From a checkpoint of a small mixture-of-experts model trained on Wikipedia: a variant of SOAP for the experts.
Below are experts of layer 6 (counted from 0) of a mixture-of-experts language model. Rows are named router (the router's row for the expert), up (a neuron's input weights, with its number), down (a neuron's output weights, with its number) and show model dimensions 0-255. Each number is 200 + 20 x the weight over its row's rms, rounded and kept within 0 to 999.
After each expert's rows: a language model's description of what the expert responds to. This comes from a sample of Wikipedia text that the model never trained on.

# expert 35
router,234,204,205,193,205,209,179,226,227,209,182,184,201,215,166,204,205,198,217,168,204,201,216,186,191,225,186,198,237,154,201,183,193,195,185,190,208,189,209,208,187,201,215,179,196,182,194,184,192,193,205,201,224,196,193,199,189,222,171,210,240,202,193,158,187,185,173,210,185,193,182,190,199,202,203,185,203,204,177,204,226,203,159,201,180,216,174,208,204,201,191,205,252,188,247,204,173,179,188,202,168,189,176,188,237,160,172,177,165,186,215,213,188,193,219,197,208,209,186,178,209,215,159,188,206,179,247,181,181,229,195,209,211,178,211,184,232,204,217,224,201,195,216,164,221,233,171,163,186,195,209,177,213,177,193,197,217,163,204,194,201,225,197,246,161,219,200,199,214,152,202,208,216,187,172,229,234,222,186,190,189,151,190,208,179,227,208,192,212,207,176,187,226,205,164,181,225,180,215,245,233,183,244,207,177,223,193,188,183,227,211,212,218,218,195,170,224,169,211,217,213,213,195,218,198,191,211,230,184,220,217,184,203,231,187,214,185,205,217,204,177,195,239,184,198,222,194,195,199,225,174,200,168,205,193,231
up1,199,168,209,185,209,185,182,218,153,199,190,201,186,201,194,193,221,216,206,149,209,203,196,181,195,219,230,173,207,179,180,225,206,163,223,203,199,196,215,185,186,196,241,221,183,213,180,196,219,197,167,188,218,235,179,226,185,191,176,161,188,226,211,197,188,181,222,191,221,214,184,220,195,169,233,177,179,180,151,195,213,186,183,192,194,187,217,203,180,201,206,158,220,191,162,200,223,197,232,200,173,190,199,168,197,193,174,210,187,192,218,180,194,205,203,192,235,187,152,218,192,187,203,196,181,187,198,230,153,178,226,200,206,234,189,179,227,205,174,188,201,160,212,225,203,190,194,197,213,181,210,217,192,186,195,198,179,189,197,187,213,202,241,229,193,180,262,197,164,149,218,200,176,220,207,185,199,212,201,224,196,163,193,184,236,211,181,172,222,183,199,191,225,204,215,207,236,189,194,220,184,210,202,211,175,195,222,208,218,214,228,200,192,215,195,193,174,200,186,176,196,212,160,193,223,235,220,192,244,183,206,211,193,185,176,218,204,212,179,193,209,219,219,184,182,199,198,182,226,180,249,210,239,210,189,182
down1,176,231,212,211,214,201,170,190,192,245,250,231,183,223,244,166,212,177,210,249,215,226,186,217,189,226,216,190,201,199,198,209,194,201,235,198,175,239,179,232,237,200,209,216,178,200,210,190,196,174,179,190,194,190,169,173,211,207,186,190,184,245,179,218,220,185,214,203,206,171,221,184,184,222,204,189,212,179,169,198,196,249,200,221,192,207,221,205,190,196,216,200,153,225,236,231,202,200,196,204,146,190,205,195,180,240,186,185,202,177,210,217,163,204,237,171,216,198,168,181,248,195,214,175,185,241,188,212,218,188,186,209,202,222,219,181,197,208,221,213,203,213,174,233,179,167,217,192,181,208,177,219,183,184,206,206,208,195,191,202,208,201,215,246,187,209,230,196,199,168,155,194,199,201,237,176,187,177,192,209,210,205,189,178,192,177,233,148,216,201,211,207,234,200,224,178,212,204,211,178,194,195,200,198,185,225,176,166,200,214,186,214,191,206,176,197,187,203,184,214,196,224,188,208,183,205,179,194,203,197,180,192,201,182,184,162,187,203,224,224,202,227,190,214,198,206,210,214,177,197,216,203,174,199,196,193
It responds to: Occupation and role nouns after a or an in biographies, such as politician, actor, footballer, player, drummer, midwife, and lists of occupations.

# expert 62
router,194,202,201,218,210,209,186,213,206,183,209,179,164,205,193,172,195,219,197,211,199,203,206,201,171,201,213,184,235,174,200,190,228,185,233,238,218,204,212,204,183,209,233,180,202,165,190,197,174,176,204,197,175,200,232,200,206,160,178,177,201,165,178,233,202,201,149,219,179,181,228,167,212,211,195,183,184,210,228,211,186,222,208,206,183,198,179,197,169,215,201,199,204,163,208,197,218,191,203,197,225,185,222,180,191,142,202,189,194,219,208,180,187,184,193,204,188,207,199,168,200,205,181,210,235,163,212,185,166,222,215,165,203,213,230,228,205,199,209,183,184,191,200,181,197,246,174,213,220,182,213,189,208,215,197,172,190,166,192,192,217,189,213,190,193,242,195,197,218,174,180,187,167,179,225,186,248,199,212,195,184,180,209,209,153,242,218,179,201,198,177,187,216,189,175,223,213,157,202,219,225,211,219,191,164,220,213,208,147,213,208,201,216,189,215,163,225,165,139,186,177,215,184,204,175,184,242,235,202,217,186,205,187,210,184,201,204,190,224,206,191,208,236,196,206,174,207,204,196,210,217,203,203,181,201,180
up4,193,156,216,192,209,205,223,238,192,202,202,203,207,186,211,185,188,207,169,199,200,181,211,215,226,198,188,188,256,197,201,204,199,204,210,206,212,208,211,211,159,156,191,209,198,214,222,176,168,216,184,213,192,225,244,183,211,247,189,182,227,229,193,206,199,215,229,190,211,192,231,177,213,177,184,200,203,217,200,203,194,231,183,210,194,160,203,202,197,207,200,209,165,207,182,171,212,186,160,233,185,216,168,216,213,178,212,203,179,194,187,202,200,223,219,177,203,204,180,174,181,157,202,219,208,202,228,180,159,203,215,209,211,240,200,166,220,166,225,171,197,181,221,197,224,193,182,209,197,207,182,196,207,213,206,174,170,182,186,208,207,179,227,197,181,200,223,234,219,231,233,188,207,205,194,156,192,186,225,191,212,199,238,172,194,160,223,190,225,207,203,203,238,210,195,186,224,209,177,186,174,243,237,188,221,177,224,168,202,190,216,234,198,218,197,171,219,165,182,219,225,211,205,232,201,181,166,197,248,188,198,197,195,201,213,167,189,176,213,212,197,176,215,169,219,174,166,188,199,202,193,190,205,225,201,199
down4,179,202,183,188,196,183,193,179,201,200,195,191,177,216,209,183,186,169,229,178,209,184,175,182,180,169,207,175,237,158,244,206,205,182,223,212,202,184,209,213,226,198,220,176,165,187,148,202,191,208,233,195,191,186,174,202,205,216,201,204,189,210,202,207,184,221,220,183,214,210,190,217,174,195,206,207,188,236,177,165,220,177,199,171,192,199,179,202,235,156,214,193,176,189,185,176,196,208,221,203,222,170,221,215,153,170,224,223,195,179,232,240,220,195,194,173,203,199,222,200,174,193,240,231,195,192,175,160,159,178,180,209,259,213,196,190,198,237,195,215,182,196,176,232,212,186,204,168,204,213,202,230,211,204,219,211,207,190,203,225,182,190,210,196,214,211,208,190,182,213,205,207,178,213,199,183,188,224,193,213,220,249,210,182,207,181,188,163,203,215,192,201,185,208,264,221,184,167,188,191,201,198,190,191,169,206,193,176,222,185,185,197,215,222,208,184,243,209,179,192,209,213,202,197,222,165,203,159,202,180,199,185,229,176,170,194,169,205,191,184,205,186,174,206,208,192,219,198,219,205,199,223,237,216,176,207
It responds to: Articles and descriptive words about places in geography articles, such as largest, rural, historic, main, located, railway, village.

# expert 61
router,211,180,214,212,211,184,165,211,184,175,191,211,208,227,153,221,209,199,218,186,207,213,178,196,198,196,190,207,208,220,227,216,200,212,159,192,219,186,186,209,193,219,224,197,180,227,243,174,193,160,184,208,194,197,207,202,177,174,183,204,208,192,191,203,182,212,208,199,212,182,179,208,206,204,182,209,204,242,177,220,197,202,224,177,213,195,206,216,205,196,202,205,218,233,246,147,177,171,227,190,203,169,178,187,229,184,185,218,178,200,215,210,169,165,173,197,191,193,232,175,181,228,187,185,254,180,232,195,202,167,216,188,232,166,199,215,185,186,198,185,200,211,195,168,210,236,148,232,170,183,201,179,206,198,228,238,234,188,235,249,208,191,194,237,155,194,228,199,211,174,203,215,242,203,193,190,219,191,200,194,222,177,186,211,180,198,198,166,213,222,222,167,220,229,207,200,209,186,219,185,220,237,213,217,195,247,192,208,203,233,205,195,191,188,212,208,210,202,197,210,207,205,215,198,209,208,161,205,191,208,203,221,194,213,200,187,186,187,208,220,197,216,184,211,214,232,209,203,183,192,219,192,186,226,248,221
up2,201,217,186,181,202,219,215,191,228,199,182,178,201,165,212,222,233,194,204,156,208,208,152,190,239,215,218,234,216,199,184,198,204,223,167,173,182,152,219,210,165,222,217,188,169,183,212,177,211,149,177,208,216,189,166,213,182,202,213,173,204,175,183,172,193,215,212,212,231,160,204,200,180,208,218,176,229,222,186,193,222,217,242,203,227,205,186,231,203,213,207,177,219,194,236,160,192,199,194,236,193,209,172,197,182,207,190,193,202,194,219,217,167,235,213,218,203,214,162,195,216,187,179,190,211,192,157,204,161,189,224,190,227,191,208,206,167,217,205,212,215,175,180,174,208,221,207,213,183,183,203,180,233,190,213,210,188,210,186,228,199,174,200,217,199,194,185,207,192,218,217,232,231,203,181,249,200,225,225,172,195,186,174,201,179,182,177,170,201,220,202,190,184,197,156,197,211,205,213,189,201,179,203,218,194,209,162,203,202,199,178,208,192,209,188,207,235,204,216,192,199,173,188,188,178,245,159,189,197,216,229,226,220,213,197,188,198,237,204,200,223,213,205,229,200,226,230,221,192,198,207,201,217,201,219,228
down2,189,200,180,214,182,194,201,216,208,187,193,204,202,171,210,205,191,209,216,224,183,169,209,193,226,214,230,190,188,235,189,206,218,204,227,191,221,218,186,226,174,216,224,166,199,182,235,217,216,231,218,175,192,158,191,168,185,188,187,222,169,193,220,211,159,177,181,182,190,215,213,179,166,242,178,249,190,200,210,231,224,197,180,240,209,236,185,196,220,194,196,180,184,178,178,190,172,215,221,201,198,203,186,176,200,263,233,209,189,199,247,227,206,194,158,226,185,205,167,218,196,202,200,214,198,209,189,200,181,170,226,170,190,193,203,188,185,177,210,192,196,195,228,198,215,183,186,193,213,210,183,219,200,219,214,211,198,221,208,215,205,184,189,202,211,214,203,200,195,203,243,220,198,200,229,208,208,197,266,207,216,194,158,206,169,163,223,208,214,201,204,207,204,183,186,197,185,209,206,187,218,195,197,186,184,191,178,201,237,184,215,214,213,198,209,211,182,208,172,203,187,182,212,199,183,185,193,200,196,165,208,226,162,188,172,212,212,177,226,186,176,243,205,224,175,212,148,241,172,158,224,198,181,218,188,213
It responds to: Line breaks ending list items and infobox lines, plus word-initial prefixes re, co, pre, non, ex, Al and in inside brother-in-law.

# expert 3
router,187,178,207,200,196,188,161,207,207,226,216,177,163,195,184,165,186,192,235,218,216,215,182,160,162,209,192,166,228,187,203,192,225,202,194,173,227,242,202,188,173,205,237,215,206,151,203,215,191,209,180,191,187,191,217,187,204,205,200,167,182,197,202,189,223,219,208,189,195,153,184,202,239,192,217,198,190,233,216,202,224,217,217,221,196,221,165,195,209,192,208,182,211,170,218,219,227,164,214,230,236,205,222,195,241,187,223,204,180,216,203,179,190,211,210,172,224,201,236,165,182,203,178,200,188,207,168,183,197,178,250,228,231,224,230,243,222,201,209,207,185,210,209,203,246,170,176,211,184,198,208,193,189,208,208,220,197,176,176,194,216,220,187,199,196,222,186,189,202,174,176,199,213,186,183,192,219,204,210,218,218,220,196,228,178,223,209,158,197,158,204,212,211,221,181,196,202,161,234,216,181,201,219,177,198,236,177,198,183,194,219,168,221,201,209,190,171,189,177,195,194,168,202,201,185,173,233,196,210,171,216,197,210,201,180,200,223,161,214,203,171,218,219,213,200,192,226,170,201,181,192,184,194,186,209,181
up1,155,182,186,221,260,202,184,196,197,216,193,174,187,197,195,210,160,218,182,182,207,217,193,229,202,201,217,216,193,214,193,187,215,208,215,205,185,154,205,228,200,215,162,172,179,197,232,199,155,210,188,204,199,188,229,183,184,201,224,189,226,177,212,225,183,173,165,205,208,199,217,174,162,160,223,177,219,232,204,159,229,192,231,198,166,194,203,189,216,217,193,198,213,199,202,202,203,223,221,195,203,221,204,161,216,185,209,212,194,162,193,167,203,158,217,213,221,210,224,217,212,242,190,190,198,168,201,204,191,200,207,186,207,205,212,201,183,173,171,184,175,181,210,213,241,193,230,130,216,192,217,187,192,239,223,198,163,160,222,164,187,223,205,205,229,168,198,217,178,172,182,217,243,200,192,174,206,189,184,190,202,209,188,231,209,214,184,181,197,178,188,197,193,199,203,185,186,207,203,235,218,217,215,184,189,177,208,196,180,209,216,170,188,171,189,197,206,200,239,240,215,183,194,186,196,199,176,178,206,205,213,184,188,194,208,210,191,203,205,195,172,222,188,193,237,230,181,206,220,205,177,203,185,184,204,181
down1,207,187,214,190,197,183,219,176,220,219,192,203,164,165,206,182,201,185,198,208,189,182,219,173,195,177,212,197,191,211,195,180,203,214,264,182,217,221,205,199,189,225,248,193,199,174,191,173,229,204,190,215,186,202,187,208,189,209,255,175,228,232,198,237,229,217,214,181,207,177,200,205,206,180,188,209,180,203,207,201,183,170,221,235,201,183,201,229,218,215,212,180,214,206,189,218,222,210,215,197,196,161,165,207,243,178,206,207,202,203,185,213,247,210,193,203,247,213,216,167,204,183,180,209,213,194,227,185,216,238,190,209,188,207,178,220,171,210,211,191,207,175,202,196,205,200,197,200,181,190,182,208,179,198,197,200,198,207,181,183,158,219,177,182,201,232,181,177,219,211,201,212,225,161,216,225,199,218,227,198,216,231,202,195,221,208,203,188,208,199,227,208,192,231,186,194,181,202,225,167,193,213,190,207,219,211,176,173,229,201,188,200,189,202,231,216,204,208,233,234,167,228,231,188,204,185,196,207,186,179,183,168,176,173,192,238,181,225,200,194,170,193,149,160,230,179,222,184,184,243,236,200,227,162,209,210
It responds to: Number pieces and capital-letter code fragments such as amounts, model numbers and call signs, e.g. million, 3,500,000, RS1800, WIBW.

# expert 1
router,184,178,217,181,206,214,184,214,168,200,165,163,219,225,208,178,186,250,209,206,255,212,187,154,184,212,219,196,219,152,183,166,194,221,197,212,241,221,185,221,210,206,236,187,182,171,200,181,209,207,208,140,206,217,227,203,179,165,165,193,187,193,180,196,213,168,223,174,181,173,191,191,180,208,182,191,203,206,212,206,204,196,208,189,159,186,192,211,193,200,201,191,211,159,214,177,208,223,177,199,203,217,201,178,215,157,153,200,190,178,226,194,193,203,205,175,203,222,215,189,201,162,183,192,200,188,216,196,163,202,208,210,237,222,220,207,176,197,217,206,167,182,216,199,190,183,177,188,199,231,240,188,190,184,216,189,224,167,225,190,197,249,204,176,160,177,201,186,229,200,188,198,211,195,193,217,253,201,188,201,169,197,207,217,169,181,204,207,185,192,165,189,203,178,241,193,219,189,210,197,221,215,165,193,203,179,214,186,209,220,194,217,202,204,212,184,192,176,172,198,188,208,210,183,193,208,199,213,174,186,206,249,182,210,205,202,187,189,205,210,212,210,230,223,197,187,187,198,235,200,178,224,184,206,234,199
up1,174,182,208,207,203,165,228,188,211,201,210,203,201,150,205,220,200,225,173,190,204,217,165,202,196,180,248,215,179,207,191,195,209,187,195,187,219,166,181,232,208,231,204,225,170,183,142,190,183,192,229,190,198,217,193,204,184,177,169,209,217,197,217,204,193,193,250,221,188,179,214,173,226,207,210,184,206,184,176,258,210,196,202,201,210,194,167,203,191,193,206,214,212,172,201,227,207,221,186,195,195,189,190,187,229,193,231,192,227,182,159,217,174,249,182,194,208,213,220,177,183,183,199,217,201,173,194,154,172,178,196,225,178,211,209,236,180,197,170,199,199,206,254,221,207,184,224,230,141,196,203,209,197,178,179,191,198,155,204,209,210,185,212,192,195,182,175,193,178,202,168,219,183,214,218,202,208,210,187,202,210,229,192,186,174,196,172,209,192,230,204,212,184,181,244,186,182,234,201,184,217,203,200,208,196,202,197,228,186,210,224,193,179,171,226,207,202,197,200,174,189,225,201,186,181,219,169,180,215,197,192,219,212,198,242,188,223,178,169,199,201,218,186,199,163,191,203,186,227,215,180,194,227,220,174,193
down1,249,202,225,197,204,234,209,182,208,202,216,185,161,245,191,194,183,182,206,212,213,192,213,211,226,234,169,183,177,201,159,191,200,173,208,195,167,188,209,234,190,185,206,180,182,204,238,212,227,171,166,221,206,181,204,198,209,241,155,190,174,233,189,171,190,214,223,196,209,181,190,200,224,190,199,222,215,199,220,198,167,206,201,207,212,204,197,175,184,191,199,210,208,187,240,200,191,173,175,221,174,182,218,200,190,214,151,208,202,201,204,218,217,209,210,201,220,211,223,206,176,226,180,198,196,206,204,212,220,213,187,151,184,164,171,189,211,226,206,208,238,208,177,221,197,215,186,193,205,162,196,164,185,220,172,191,163,211,182,226,243,176,180,205,199,189,175,186,218,198,214,143,194,205,211,200,195,194,216,183,236,211,184,221,224,174,183,222,196,188,231,198,204,187,183,202,220,175,214,252,176,203,191,213,176,219,208,210,183,216,186,187,212,199,209,191,211,209,194,195,192,206,211,195,225,199,200,167,168,177,264,182,232,205,203,229,190,193,199,195,179,192,202,220,208,225,186,222,205,229,231,191,227,216,202,229
It responds to: Articles and evaluative adjectives opening a noun phrase in prose, such as an, the, important, significant, certain, common.

# expert 48
router,168,196,242,193,202,206,202,209,203,244,216,227,174,233,189,196,179,207,228,190,203,221,197,199,183,213,188,184,222,162,220,204,231,174,229,170,205,171,181,206,202,192,195,167,179,162,227,183,183,210,176,176,225,196,213,210,234,206,221,172,208,184,190,191,167,239,185,219,223,184,200,204,230,168,192,202,180,243,205,218,183,229,186,230,213,168,209,191,203,226,245,201,211,226,205,206,206,186,195,201,211,231,200,189,222,172,225,174,213,209,179,173,172,223,197,209,207,200,219,188,195,183,207,202,233,200,178,205,209,179,208,231,213,200,224,183,216,186,192,195,196,178,203,220,216,224,168,197,169,207,233,207,182,199,241,206,194,198,233,189,196,226,220,192,207,190,186,171,205,171,186,182,196,177,214,181,213,184,215,181,222,200,194,197,192,202,218,193,187,170,224,220,229,174,182,179,191,167,227,189,168,215,197,194,178,237,168,216,190,227,193,218,234,200,174,199,184,191,207,199,206,233,195,208,185,203,234,187,194,169,214,216,214,220,187,227,177,214,189,246,193,244,194,189,209,214,184,163,243,178,221,190,226,172,205,231
up4,196,205,211,156,223,214,203,237,212,224,205,224,196,219,194,195,171,231,246,230,194,171,180,191,205,203,148,237,209,191,183,208,209,196,172,201,209,195,179,219,207,180,178,244,217,182,179,174,211,217,216,166,201,223,228,198,199,179,223,181,211,204,205,202,203,209,201,201,220,191,239,199,182,191,234,171,187,172,196,193,250,202,167,206,215,229,176,185,234,227,185,210,161,189,239,205,226,206,178,209,204,197,203,208,196,190,234,189,215,195,177,191,199,226,181,194,242,211,186,193,198,232,183,188,218,164,205,193,200,226,213,193,183,183,226,202,212,202,217,183,219,208,198,228,232,199,216,184,175,228,253,146,174,199,169,188,225,214,169,213,212,172,206,187,233,197,199,176,175,230,176,172,184,209,211,174,162,236,190,194,183,188,197,196,214,202,187,202,205,213,232,211,194,186,166,186,197,208,223,189,205,207,193,203,194,208,185,182,208,191,201,232,231,180,142,184,193,202,187,170,206,186,221,199,226,201,178,193,182,207,184,166,208,217,175,199,217,201,202,215,210,214,209,202,192,175,226,182,210,192,184,169,208,176,208,219
down4,188,229,214,209,179,179,203,206,190,187,177,229,183,212,190,204,226,160,174,188,201,240,204,204,222,190,194,201,200,245,221,227,208,204,208,209,232,170,205,239,209,189,196,218,187,192,191,181,181,226,195,175,223,185,183,189,254,222,204,191,199,217,226,237,204,204,202,226,211,204,231,186,162,191,216,195,183,217,191,177,195,235,239,188,190,192,206,212,203,211,190,190,205,200,186,216,225,218,236,210,212,223,180,195,200,220,201,189,209,176,196,178,257,167,210,226,217,215,207,209,193,194,194,176,196,177,214,237,175,186,219,203,191,213,176,248,168,190,210,209,206,188,213,216,229,203,191,178,191,229,237,207,182,226,223,224,212,228,211,205,164,211,187,181,196,178,217,201,223,238,218,214,219,203,222,249,193,226,182,218,217,220,198,195,170,195,195,239,221,188,184,250,184,196,199,186,205,203,169,165,202,202,217,169,210,237,202,227,221,180,178,194,204,198,193,162,183,186,206,183,205,165,212,168,201,189,208,198,179,189,189,219,200,235,230,203,169,209,206,220,244,164,186,184,211,200,194,179,200,199,178,229,183,189,224,194
It responds to: Hyphens, slashes, parentheses, $ and word onsets in technical spec lists and software or vehicle data, such as hp, mg/dL, en.

# expert 15
router,201,214,218,176,241,192,197,219,209,212,155,192,174,218,195,190,201,214,236,202,202,224,179,200,179,221,212,185,215,193,226,160,230,189,207,221,202,195,194,223,215,191,217,201,172,178,179,201,172,194,186,199,186,201,209,192,184,190,170,190,222,158,191,185,226,186,168,213,210,161,198,169,204,213,220,198,184,205,227,214,191,227,175,176,182,204,161,172,213,201,152,198,201,198,254,187,173,183,176,214,182,179,209,218,218,176,205,164,189,221,201,210,190,231,203,208,201,191,239,154,195,177,164,202,193,152,219,173,227,192,211,203,195,232,220,212,223,176,207,218,245,176,196,160,200,234,186,185,195,206,226,225,194,179,202,196,225,178,202,193,222,186,224,196,170,222,214,197,190,219,197,218,216,199,236,195,221,171,185,186,195,190,217,191,184,211,242,192,221,194,175,187,255,204,224,208,196,193,222,220,222,173,178,233,186,208,201,213,199,234,242,226,234,215,197,208,180,197,216,218,225,221,176,196,204,201,220,212,180,183,217,195,208,199,201,169,161,197,190,219,205,199,217,223,201,182,214,188,205,180,227,208,215,214,213,193
up2,209,204,226,222,205,174,199,213,189,165,212,208,219,219,184,229,199,179,211,177,200,189,213,212,188,223,225,211,251,237,188,183,200,201,196,180,142,175,180,180,196,222,187,227,181,203,210,210,201,229,205,197,206,213,188,180,205,217,223,199,181,187,166,191,197,192,181,212,213,187,199,213,195,187,209,187,219,232,227,201,182,212,203,156,237,198,231,203,203,196,166,214,180,200,174,175,172,203,211,217,180,191,202,221,183,172,219,189,232,171,210,211,185,187,184,200,230,135,201,220,216,234,225,193,194,210,202,230,161,201,207,178,174,219,183,172,193,179,212,169,161,249,230,180,196,203,200,216,196,219,187,162,174,206,198,179,204,218,196,221,200,195,179,189,200,209,146,186,200,196,218,167,181,194,212,171,164,200,236,169,191,222,200,194,216,200,208,199,200,194,200,208,184,216,218,210,230,188,200,200,208,206,217,214,175,170,173,205,228,210,219,183,165,168,195,220,194,239,188,229,223,205,233,189,171,201,223,208,189,208,177,194,196,195,165,195,176,200,209,233,194,226,193,193,192,191,194,202,163,194,230,235,237,219,182,210
down2,217,214,210,223,180,221,213,214,210,188,232,204,169,162,250,159,168,164,197,192,195,212,233,192,183,174,216,227,234,213,188,170,208,208,160,184,175,209,188,179,235,149,207,189,184,172,191,200,220,205,210,209,196,206,209,191,191,213,186,222,225,206,190,178,201,203,208,234,202,221,248,214,206,193,188,239,240,223,237,177,216,197,187,204,174,222,208,201,194,209,228,227,219,225,205,198,210,224,178,191,192,209,199,192,182,205,166,201,205,157,193,195,196,185,226,211,194,206,233,201,199,169,202,218,216,180,197,199,204,196,187,188,187,226,220,204,218,182,252,202,177,230,215,221,195,205,192,230,201,208,174,212,206,188,212,211,200,227,214,225,201,229,213,205,210,224,200,201,225,171,229,198,203,185,213,218,157,221,183,156,205,215,214,242,174,220,210,174,190,198,186,211,194,217,170,193,194,203,177,203,179,172,185,196,193,191,208,195,208,145,227,204,199,219,199,263,224,200,185,205,205,223,204,211,209,205,187,182,166,215,192,266,215,187,200,212,197,169,202,210,182,185,186,174,186,205,172,190,183,195,184,207,206,202,217,197
It responds to: Words in education and career passages naming schools, degrees and institutions, plus their linking of/the/at, e.g. University, graduated, bachelor, education.

# expert 19
router,191,219,196,204,215,223,185,224,190,181,191,208,171,198,180,175,170,221,250,186,235,206,199,234,192,187,184,169,244,232,167,211,202,225,241,179,179,199,226,194,209,204,191,184,183,178,185,209,206,176,193,191,157,184,234,183,179,214,228,169,246,195,204,183,197,203,179,228,213,160,198,221,170,198,234,190,166,214,211,226,207,231,185,217,195,219,184,185,211,217,209,191,208,195,230,178,186,203,182,208,186,205,217,197,184,183,189,188,169,216,177,207,171,209,193,199,225,230,191,174,219,222,163,219,233,241,185,199,195,218,208,243,194,234,190,205,177,207,208,198,197,207,154,202,216,201,210,195,217,177,240,198,178,197,200,215,228,162,215,228,203,186,208,220,203,238,229,220,219,178,204,214,213,222,202,175,224,202,206,188,141,200,201,208,200,197,197,178,200,232,203,201,194,187,195,226,205,208,182,169,189,167,198,188,183,193,170,194,225,220,189,189,210,174,187,196,216,200,198,217,188,206,205,204,182,206,214,217,193,168,198,214,207,226,200,220,188,171,159,191,207,198,224,199,250,191,218,227,200,190,207,207,153,209,229,219
up0,227,207,212,178,228,196,194,214,214,208,171,200,215,179,176,180,245,196,204,187,216,208,204,219,204,209,192,172,208,202,220,212,229,192,202,177,212,253,180,201,213,203,215,190,205,190,157,194,159,194,233,191,171,217,214,219,204,179,202,224,211,178,235,187,183,214,203,181,195,185,189,193,168,247,213,199,190,190,187,219,178,220,218,202,183,197,220,201,172,230,186,222,180,169,203,199,167,204,214,194,205,184,203,241,232,193,223,211,190,198,174,219,163,189,192,202,179,212,212,210,212,181,175,206,227,205,180,201,222,215,239,201,215,222,171,218,244,245,186,207,218,206,170,188,211,192,204,165,211,170,193,207,180,203,188,193,216,186,179,194,246,176,193,203,180,216,228,227,179,235,197,238,252,245,203,190,202,165,196,224,198,217,172,185,220,190,153,214,208,193,223,222,191,225,201,210,159,207,200,166,205,163,170,225,207,239,199,201,202,174,187,239,188,203,215,213,200,222,229,234,222,178,189,183,197,181,236,202,189,211,213,198,193,216,197,194,217,200,204,175,197,209,197,199,220,216,243,227,197,193,202,201,199,198,212,197
down0,196,167,200,197,178,165,171,187,218,196,211,185,182,220,231,200,189,221,201,207,186,208,197,159,227,187,208,180,180,209,222,218,216,202,203,174,185,205,191,186,214,198,232,196,230,188,196,147,221,197,186,223,205,201,173,218,209,215,197,213,177,205,186,218,229,182,191,207,210,204,199,212,198,198,233,195,220,144,205,212,185,199,213,240,181,203,231,188,192,214,181,198,216,196,210,204,249,177,200,219,194,221,217,189,184,194,190,207,177,170,173,187,204,199,194,187,249,201,207,175,191,231,196,190,192,179,213,173,229,220,196,180,190,196,202,183,202,187,225,211,218,168,220,198,202,241,184,229,207,192,177,178,196,224,194,170,195,194,205,216,188,210,200,213,228,192,218,233,224,173,262,194,203,239,193,176,197,163,203,202,160,243,184,204,176,178,171,207,198,168,183,219,207,237,197,204,211,193,197,248,191,224,202,227,212,192,191,185,212,162,152,224,225,231,192,168,175,184,207,195,205,208,208,209,180,253,209,182,226,181,203,215,204,200,201,199,189,231,196,202,186,234,217,166,164,245,186,196,197,215,187,194,207,207,192,168
It responds to: Short capital letters and abbreviations before a period, in references and biographies: St, Dr, Jr, c. 1841, U.S., Op., G.I.

# expert 43
router,199,192,172,201,182,195,169,190,192,218,190,186,163,229,221,180,214,196,219,190,194,210,231,182,197,198,177,201,208,156,183,168,219,194,187,194,191,214,181,224,177,211,186,157,164,171,203,165,193,171,204,183,224,228,206,215,227,203,216,191,197,212,198,171,171,211,184,190,221,145,186,189,211,204,198,178,197,222,222,223,211,205,165,199,209,202,216,180,171,185,199,194,223,141,186,185,168,181,188,206,179,208,226,173,213,173,202,149,172,214,178,201,155,204,201,157,204,203,224,145,216,197,167,206,227,171,232,228,183,158,209,201,208,220,196,202,192,177,213,207,175,171,224,191,230,225,187,228,212,207,213,208,193,227,176,231,180,215,206,228,202,228,213,181,193,164,197,197,175,187,232,225,177,195,226,203,226,215,213,182,215,216,218,203,203,214,221,197,184,186,191,171,226,197,183,170,183,182,208,217,187,236,215,183,181,207,185,206,190,213,207,201,190,223,192,186,230,186,182,168,200,234,204,190,209,172,219,221,223,201,215,209,207,211,173,223,199,190,223,202,194,204,194,222,204,211,230,199,218,176,213,189,193,208,228,224
up5,187,195,224,223,202,174,188,190,168,198,196,197,215,168,222,179,209,214,182,198,195,170,211,226,199,185,161,190,236,215,218,171,224,184,180,225,229,214,174,155,203,181,180,208,194,215,184,202,201,212,176,205,219,183,180,180,168,202,206,209,201,204,180,203,215,221,148,201,174,231,220,187,240,206,238,157,218,217,170,206,206,201,217,214,225,214,170,202,212,200,205,208,211,180,182,179,212,182,186,199,191,182,172,201,214,202,193,230,192,238,203,212,197,165,179,204,160,213,221,214,221,186,209,198,251,215,235,232,195,171,229,206,207,191,197,230,173,194,242,189,175,169,192,216,197,199,189,235,189,179,207,178,188,221,196,196,170,202,200,184,218,177,208,189,165,244,192,233,200,215,250,210,200,202,197,222,212,215,185,168,163,199,169,236,200,189,202,185,234,214,219,195,196,194,196,220,191,201,186,206,175,201,182,195,188,192,224,191,216,167,191,200,184,171,181,168,179,187,189,210,237,213,186,197,202,207,166,214,188,224,197,199,207,186,212,180,217,207,235,161,207,181,206,190,240,194,252,192,217,203,184,197,200,205,203,168
down5,209,272,175,230,219,227,224,211,216,182,173,188,182,260,179,211,170,208,215,185,224,231,230,193,185,183,199,188,236,220,205,139,150,186,220,196,163,210,224,189,232,203,183,225,208,232,230,193,233,191,224,179,243,205,191,183,218,182,183,214,184,188,207,192,198,199,235,224,228,189,204,176,197,220,173,189,174,212,205,190,178,173,165,188,150,197,170,223,196,194,220,193,200,196,204,190,224,205,213,218,181,176,237,200,206,227,198,221,205,194,221,190,224,213,198,223,193,203,197,191,209,187,187,221,217,186,189,214,197,223,193,186,211,194,203,204,235,204,212,218,195,258,184,228,203,198,192,209,234,201,156,218,212,202,188,191,200,173,217,186,190,214,229,170,200,236,216,218,180,198,214,239,202,175,213,173,205,188,203,217,224,214,171,185,187,210,195,215,202,181,170,205,203,230,178,215,209,213,184,214,203,186,204,172,214,193,213,169,199,233,167,177,201,196,180,228,210,226,190,161,180,209,203,207,188,207,222,213,182,191,184,218,199,201,217,184,213,217,196,193,213,214,216,225,177,209,206,184,208,225,209,187,193,193,214,201
It responds to: Bare spaces inside foreign titles, hyphens and dashes joining words, opening parentheses and quotes, and prefixes like re, un, De, dis.